{
  "experts_per_token": 2,
  "router_score": "softmax",
  "normalize_top_k": false,
  "balance_loss": 0.00044,
  "num_attention_heads": 10,
  "warmup_steps": 68,
  "schedule": "wsd",
  "final_lr_fraction": 0.0,
  "train_tokens": 823900000,
  "max_steps": 6286,
  "dataset": "wikipedia_en"
}
Below are experts of layer 4 (counted from 0) of a mixture-of-experts language model. Rows are named router (the router's row for the expert), up (a neuron's input weights, with its number) and show model dimensions 0-79. Each number is 128 + 24 x the weight over its row's rms, rounded and kept within 0 to 255. Numbers have three digits each.
Before each expert's rows: a language model's description of what the expert responds to. This comes from a sample of Wikipedia text that the model never trained on.

# expert 5
It responds to: Name-internal consonant pieces. Word pieces inside proper names and taxonomic names, often h/ch/ah sounds after capitals, such as Mel-th-am, Pan-h-andle, Mel-ch-or, Sch, Kh.
router:079126120142106080154107137167129155102126141145123124118166127104130142116180097074126135125136109119144111118160123147091162131121121119099107113116103121114099125144113130158122088136181145193111103102122159136156139122123090140123122160
up0:127128108117137146123158076078125139145144130117090099155175130099097122123156137166170098122127085123129126142136108163113128125116088145083133107155099147153109140112135098152142113119116104143132126111105190150120089164145131127134123161
up1:136128137110169141142112118138120113142121135131143066128122091085097102114152145129132128144118154159144129120148141110134078144170143067148131133072080144131145139089099094138096056098122107111085161109100153129129119127141125184190121106
up2:146102071108167141119104134143101092141099117109126136103063124148116108121100166132120126094123105056084098134097118132154107116113139112089090148097139117110148120114108136117100176140100136136129121137146097067143111094146107096118155134

# expert 28
It responds to: Table cell separators. Pipe separators between table cells, especially after numbers or names in data tables, plus labels like Born:, Died:, by:.
router:097108144129117120120165130092111141164101117123115165093086143077126133160089065135098152161093092134095108167171150144144091132099119113114112155150120109142133107139168135122083106158153132135110135114088106150091124103145139135128162112
up1:106136147140182125128176064117128114157107105122131180171134148136125120148155150148137075136114091114138142150105118094088102151088132117093162092142161099121153084122101112115088127119125099090147119123108151063145123121097125110134141117
up2:117151084125098121126129173107127157106101120163127150109150152121117128127093160140123130144170150120092123146120136119123137103155100104082130105146122131143109147145112166126164117138127150136130069148090099163105136162161153110081155138
up3:150136136131144094160160161108134144122100145097160159082122095128131109175117112103160130127124129078151119130125117111112143082123108116107121107107107133172167120090123130100105142138117162114140138147093126157165130125114159132124121091

# expert 8
It responds to: V, z, qu pieces. Letter pieces v, z, l, qu inside foreign names and words, plus raw multibyte bytes, such as Ś-v-etāmbaras, Vel-v-et, Appro-x-imated.
router:162105100125147186152164103149098124139081163137147092132139139143146139079193153128162146103170119129102121163135117107098119150114143100139102163141126118110101102136116128106135111112100123147096120125117119089108125151158136127128078126
up1:123137109097103132130081141135112129144140138118105151135127119123101122069132147100129113111106140150132072147150101107123171118128116125096103143121162147102100141124118123173071070125129117084158134125085135165093117122063106120120087097
up2:110111160141128112107124101134069136104157066099151107135105115121119128125123124111130151124124147090115159174150139124165167083100162120143141156110080133150106105137123122109117126150128118176144102114097141117147111140102084099135086121
up3:131123085124128147124093159133145155136087129088146141086123162162110131146141127096111137125163120124110104100106156157111123111136122112099099144121149145077117157110108153154106120117116121108134070139112129121073125115140148136088094097

# expert 10
It responds to: Place and geography words. Geographic nouns and direction words in place descriptions, such as town, village, district, north, river, located, often after the or a.
router:125128165140178152117155134125149128105102140127084138119075118096147164148119152111119149137112139142123116150169122108182160153148121126142162137090132116162081145106137118163130093120105114120160106152117139147142135121107132106153137115
up1:141121140140124147110115129127142122126109106119114099090131067117087128135083100127079102126100141099159116107149103108121089143106159069091123117107129129124119126092130123133107141082110112126071105118168127134113128118140111102127149097
up2:108158107124134112123131133120068117114124137138089174102122143127162149120114138150179148137123173130098114190138103112119146142108154131107146168150115103116152150083148156115137146116156111097187080156119137147129142136156075107133145106
up3:148156144117124127142153095145127104163151105130114155128096121131124093153157108162124151124142117107182145134117108121134123114097085128169109100098108079094128143149162142130126122145136108135140109095092093111102133135092126113119129105

# expert 6
It responds to: Sentence-final punctuation. Periods, closing quotes and line breaks ending a sentence or quoted title, often fused with a word ending, such as s., ies., ".
router:120114186137101164111097129101145137168171076147131156109089127175147124162125130153130140177124163109160130134148132106174153104095130184148155095121137123133098127094110136075112149133146118112115139130142128136124126121137167124108140111
up1:125157154145116118116169140082127088115134134122141099087123127141086140118069122143118123156103105112135150148126149131140126154121138116080135152140125066132138107146128129151094152138152121126148134112142148115124103135111096105159098074
up2:112106157114134170143177128089112108099086113175125090117112109118129109142119107143124092123073154115156103112084146143128140113191104157166149143099107108141161127099141080111140133105118120157127151122125146160134153159144131148143162119
up3:116112092126153101149126054131125179076126145098143121108141117156100134117093119118105187117128116099156148124140121147151150133146106132101114105123053130135154141113103153112144115072164148124117107080136130122118102131142114131132165124

# expert 20
It responds to: Latinate word beginnings. First pieces of long Latinate words after articles or verbs, such as res, con, dis-reg-arded, prevent, pre, un, exp.
router:159115135122158108161140144120105147111143151104131105126126102136158098102114138118089138116123107087093096130109112134140168058136115082141144109175112144103123149161104119140136115167121128126104136164168106082161145121125158134140115110
up0:136142100134075172147125075130134124119136133115135136148088126146123128125096115098118147146132087115106104127132112093161147141148122100107137128074107123077096123094118118103119167143095087114167153125109118162100179139106113138147171120
up1:139086099133153125123157143145119155144138107146156091162080125097138095062120115134133141125126120108085165145130126144113130107119099155117125144143131092122137104093081160146119105122140120159128129194149150132124168130122118129087137154
up2:141145177132128151106129108129133131122123101147163128085157125121115125101126179125111131149091099112131155098112079125137190097138119119084183096107119120134121189108095123101138112148165124099173110152134102174131146145130163142138079138

# expert 21
It responds to: Prepositions after verbs. Prepositions following a verb or noun and preceding a noun phrase, such as in, of, to, during, between, into.
router:136139122110168129140115140104096133152139102132116098134108124132147155144100120125151166158083106113165131173131147117138129101144133148152138095105075103133118108130162126110133175118142122084127117120150119150128121165160086086127114122
up1:134127133121149155100162097113142143121104170145152099144128148114124087146092106167115096136151162128103123146152144121123129075105174128127168153146132140144140143109138130135130096140159108139187129062112106154176146140166110096144133097
up2:122177129103129113119107141102149128091132112111121110110148114102122142124153139106138134103091153117119162132127116148122120101152158085145146153135161108096100114138096095118128146148190124092168156095145112174115126118176126098128174117
up3:120103126121137128075105141112148141081149137078139136103124098100111109117113131089117095132109084142174115121121119126109149119115099131092131109104104129160066102106101123134054098149138102136080099154123103110091109149132132115124082121

# expert 15
It responds to: Compound hyphens, s/t-onsets. Hyphens joining compound words and word-initial s, st, t pieces starting a word, such as long-term, reserved-seat, St., night-time.
router:146119136139147086131147089138141136126116131152135136141164139184116120088126146144153109156166108130120136098112117134143150132120120121099080108140158134131125152156089166107139172144130104141096098116177127096107155105124110113142134136
up1:149111136132108113178063142127091104060162145091091122098134133129108117126129103124163123071123125144153153118105127152141125130079134077096141104083106138118093091137123118144148084148172127106136108135160067160117126162132129134072132118
up2:146103177118155115123120150143139083121111158140132178141125092072123097141132111126149129119181135113111159083157137183134103154125114113147120110108137126131117076110152126139130168149135117110125126172155115114081116114110057102134121109
up3:111127159116130134159149075122131126141147103149166136127156146148120122098168133109116144173152100103140171153114112131143133075131102088147149126143132138180140107112122126156162140123114095132129099143142131122166126098104196117185145101

# expert 27
It responds to: List and infobox markers. Leading hyphens of list and infobox lines and field labels after them, such as Born:, Succeeded by:, Coordinates:, Starring:.
router:119138102106109136110127142109123117097138117122105108105133086180095143167110086166148111165140134149189143172152124154163158123161132140138128129102169095117128112108126134102116108123145137136130161123095134173091099127151115114153130113
up1:131128203110155139143147099115147164134156082135122096125158092088123125103144147083123118105100139118123114110133105104139134177148119123141139103160150128125104147136152102169122150132164095133162118125130162108095174108104153140145139130
up2:106118154124146158153051185106089156099135134147114160146168105124117076121125115117151120120144129125096096119081146117116119139127123058130144114137115088139105139140139119148163092110107128113116135119140134141148135155143111120146147147
up3:136153143100095142138140169111134149130132130146160104156110164165102182120111122119156097117086135105148136106172135134163085123159114127126087109096154124107117097136130090149155118141108117133144186111104118069098120131138118097108118160

# expert 12
It responds to: Accents, symbols, units. Accented letters in foreign names, degree and prime signs, minus signs and measurement units in tables, such as ü, °C, ft, km.
router:142066092168093144095124145123127155134100167089133112107142113132146128147121162121132105124089099157155140088153120116111137184126106131136108152070144154117136082121101145129140096097095130180099106115126139140119100141141146155156092133
up0:137086123109111142179104147129099095175134157135139120077140131132143099124148138081088159155169125119114171104139116179124186121137102126159123108114116117124132152114147110154100127087178131137137172146134084131093113111091154146124131158
up1:143135099105110123165157154103145113127146122118151158147130174108143119124134156109118090149072087127142097145116096118157123106124117115163171154108094145130185093139121124114096083086139126129122120125099126116157105121123063107124120124
up2:119158108133129104153105113128132166136112162087114146117096100103131148164168132115125151133157128146087169104156099121141147115140100139143121148128089115129107117135127100128121109131162109168098139111131114077083137122110163080150177147

# expert 14
It responds to: Clause-opening connectives. Prepositions and conjunctions opening clauses or sentences, especially time words, such as In, After, Until, when, where, before, since.
router:120130117103122159092115138145105096119142114151083082093143128125081134151127085112156121154123154129173150119128135127114117102113155104115148126174128111125122100104113074180149125136138144102131125161156154083171127105134143114104150148
up1:111121086111103099136129119124160122121112118118127093126096150137138088122131163114103143149139139155097129117103144128131127187186115156096123195146139120091136137089130139100099130137123129112097126110103123146132119146110102122145107146
up2:085114115113103158103120140118165138148127121150146127116134139127144151107120086122071138132099152087148114109104149163099213131113120099134111112110136114139129139157074070123112090112073143102083118116124107126129104066113084084143129072
up3:117080130117153137169107118098097130158123067148171114162096079119141145167154134141109139111134150145184121116175133154128116151121158116115132098103103114147106168156144142111169133133156130143121091138145159140117138152131140131131092146

# expert 13
It responds to: Census and biography function words. Function words and verbs in census statistics and biographies, such as with in "households with", had, has, age, received, won, died.
router:076150120145160129114108133118131140167127129094118100131097130108072139128111145133094143187096090134098109117158137126153142136112109125155196127141123130173158108145130137154137147120098129127149135142122114136140130112105139120153134123
up1:128134109114150108099116109091133113130113116117112111112135143116137120127152102148095095159120129111154119117166129128086085117113139175172099150115147118127076075148086134132141116121086126095140131151112110112110095149082122118044089118
up2:103159114125139186140128103111111146126153166115151081105100121135141088165124092126121130126110125076117079116093133139084137148113103131109151137137121085111101099137124088115116142205112101127127150143112167136124129110167113134153133133
up3:113128110112100151146144116115121101159121113119125140149131121102113135103089117097090134128092122131146099128152130175112173151114174117129102149096143078129131150108191105113131117112116102160117164098187138108145150165105123113095135118

# expert 25
It responds to: Surname initial letters. Capital letters and short first pieces starting a surname or proper name after a given name, such as B, R, Mc, Cl, Fitz-p.
router:075135110112125131164127099130139133118118155132161117157128156180137131118156113140131116145146115132140115114089137143080084135147118106088097134107116151097081141148158185125134124155183093119140097154133175137139150174137141144132128158
up1:102118129117067139141137159123101122123123168142139109201116138105115106133173158140117137125089136176139156119180104153102169121070146125117119146142121114142157141160156098146085146136154121165154118110099152121129112140132174185115150117
up2:077103150134146099114138126129127145132169123097108141126156123070105101116095133150136083133105109104143139117121129156084119143083136102100069105162103107124142105133130120134160142137112124118081130117143088117118159145109111115160110124
up3:124134124105152153181086121097096143089102123126121113181111148111130116126106150082114112109124104120149138125109143131133105121118153074111156167156139120124151149139136135105180121164098100096142149080111140129116162161139178112142126129

# expert 26
It responds to: Line breaks after headings. Line breaks, mostly after section titles and headings or table rows, plus sentence-final periods like century., ers., ".
router:138114161077108135129130162123105093168116105121129149151086109148109136117139200134100165163117123156115142133118134150173102125173155104156117097159152100142136150106127135081135154069122144108124148143140148140158157127132151111110125163
up1:137118113108105122093123099125135140091082138145122092136165091109139134119147144125112095190134121115108120152137091097151143101129085100090123113147142151172139087071112140097100104119142079124091169126098157103137138128112116119135153105
up2:164100124140163104099107132107102171112128144117119104113115128103083080118134132139122117125121140111105115155089099148116117137167142102129153117129083085082085126129099115095089114139188084055135112166128120146126112115147120169132127130
up3:170129120136117134123156161141122150174099136165120131108128122157130148147115125112112099113090094087131163172138137117142129133140126110141143131174137141110126071149121109099114152153165079156124081122126184127099070136116148108128079147

# expert 19
It responds to: Plurals, modals, noun suffixes. Plural endings and noun suffixes like -s, -ions, -ers, plus modal verbs would, will, can, may, and to, in argumentative prose.
router:100163140105141141091144123123153127134178103165107094137100118128149104139088103089107134134121090121125117145152097134135143085146124165175102128111131166121150153148148126092155147114119135102129132147107142108098080119119098123124142088
up1:126132128139121127105130134081100150135107115168127126109103110184098123135114107139131134083150130133104136103138098163123109139108103125117097140109113120142113095135089197132099156110135135098105103107078061147119094145148136097125132082
up2:118128160122116119108143132132123126125172131133119143117130127117117129113115116124147169124114113106150118102116122106131145116146162106159118119110141109094138093149153095138148168172126098154167150160125149117109149148118093106120162129
up3:075103118121142132132132129089104173165164108159155123125129137156117111148091134094123113116152114109168115118157084162132097076158152157105147098119143094134126126131126164119087136110104129135130085105111106121140121116130117100142108088

# expert 30
It responds to: Sports competitions. Sports vocabulary and table column separators in sports statistics, such as League, Cup, Championship, national team, medal.
router:145136117093182131176106123143172172090068149160162180113142153131115143136128155127157123127128144135109124103104141102138117118119130137149135129093115103146115148147149101109148124133124135121167142102099142143073116089132091139115132105
up1:172108124134109099159149109112146115134165142139142144090089087155102153132173133113149117081125109109115129129115151150085114125111139128105179138138097126151103068109139156162109144136118128108165158113127139166079102129106128140105138136
up2:129113081114127142147099096136104138153147115147125117128116137130119117114085144124138104122140105106145114120102111137131087150125118104108125141217170118172159109142164139127079125121172122158116103118123094132136148118119144138097139133
up3:119159120146089101142114149084101117118088125139157064108154166148112110148095149095146164115119108127121107133141129131130092144172145107128123142153179143106086157142143105120135129151101161157123108155150094109119108142143143134125108158

# expert 0
It responds to: Definitional copula openers. The copula and article opening a definition after a subject name, such as is a, was an, born dates, taxonomy fields like Phylum:.
router:112136104105134103091139143126147109144093138127128171112087126096132136071109110139152149148139104135145140134125126121143176127150157085139185099075183147119153129075141129093099127111147155152124136128151161150117113170144147104107129128
up1:109130117089145126151161137080134131105108167092150143124109111133108140087063120139156143141133090142125121141147154104096103138109137146137159140171166120073154139134093092112077129121190121115163110139112118149107095103140126120100098120
up2:132109105113131129081084091121088151161104163069153116135105132115118110134131139101111167141141121157127146114102123116123105132177081132132103120116141127139147123125128112155127127114110110121117117099121120135147066155123140101131170106
up3:088106146120144161101114127113136109132099128139116109139097132131103122100154098149139159148164139073115111132127123143119097169100146116188082128160086129073123127143115115091140094083096123120147126135156128119116089135075092122123138183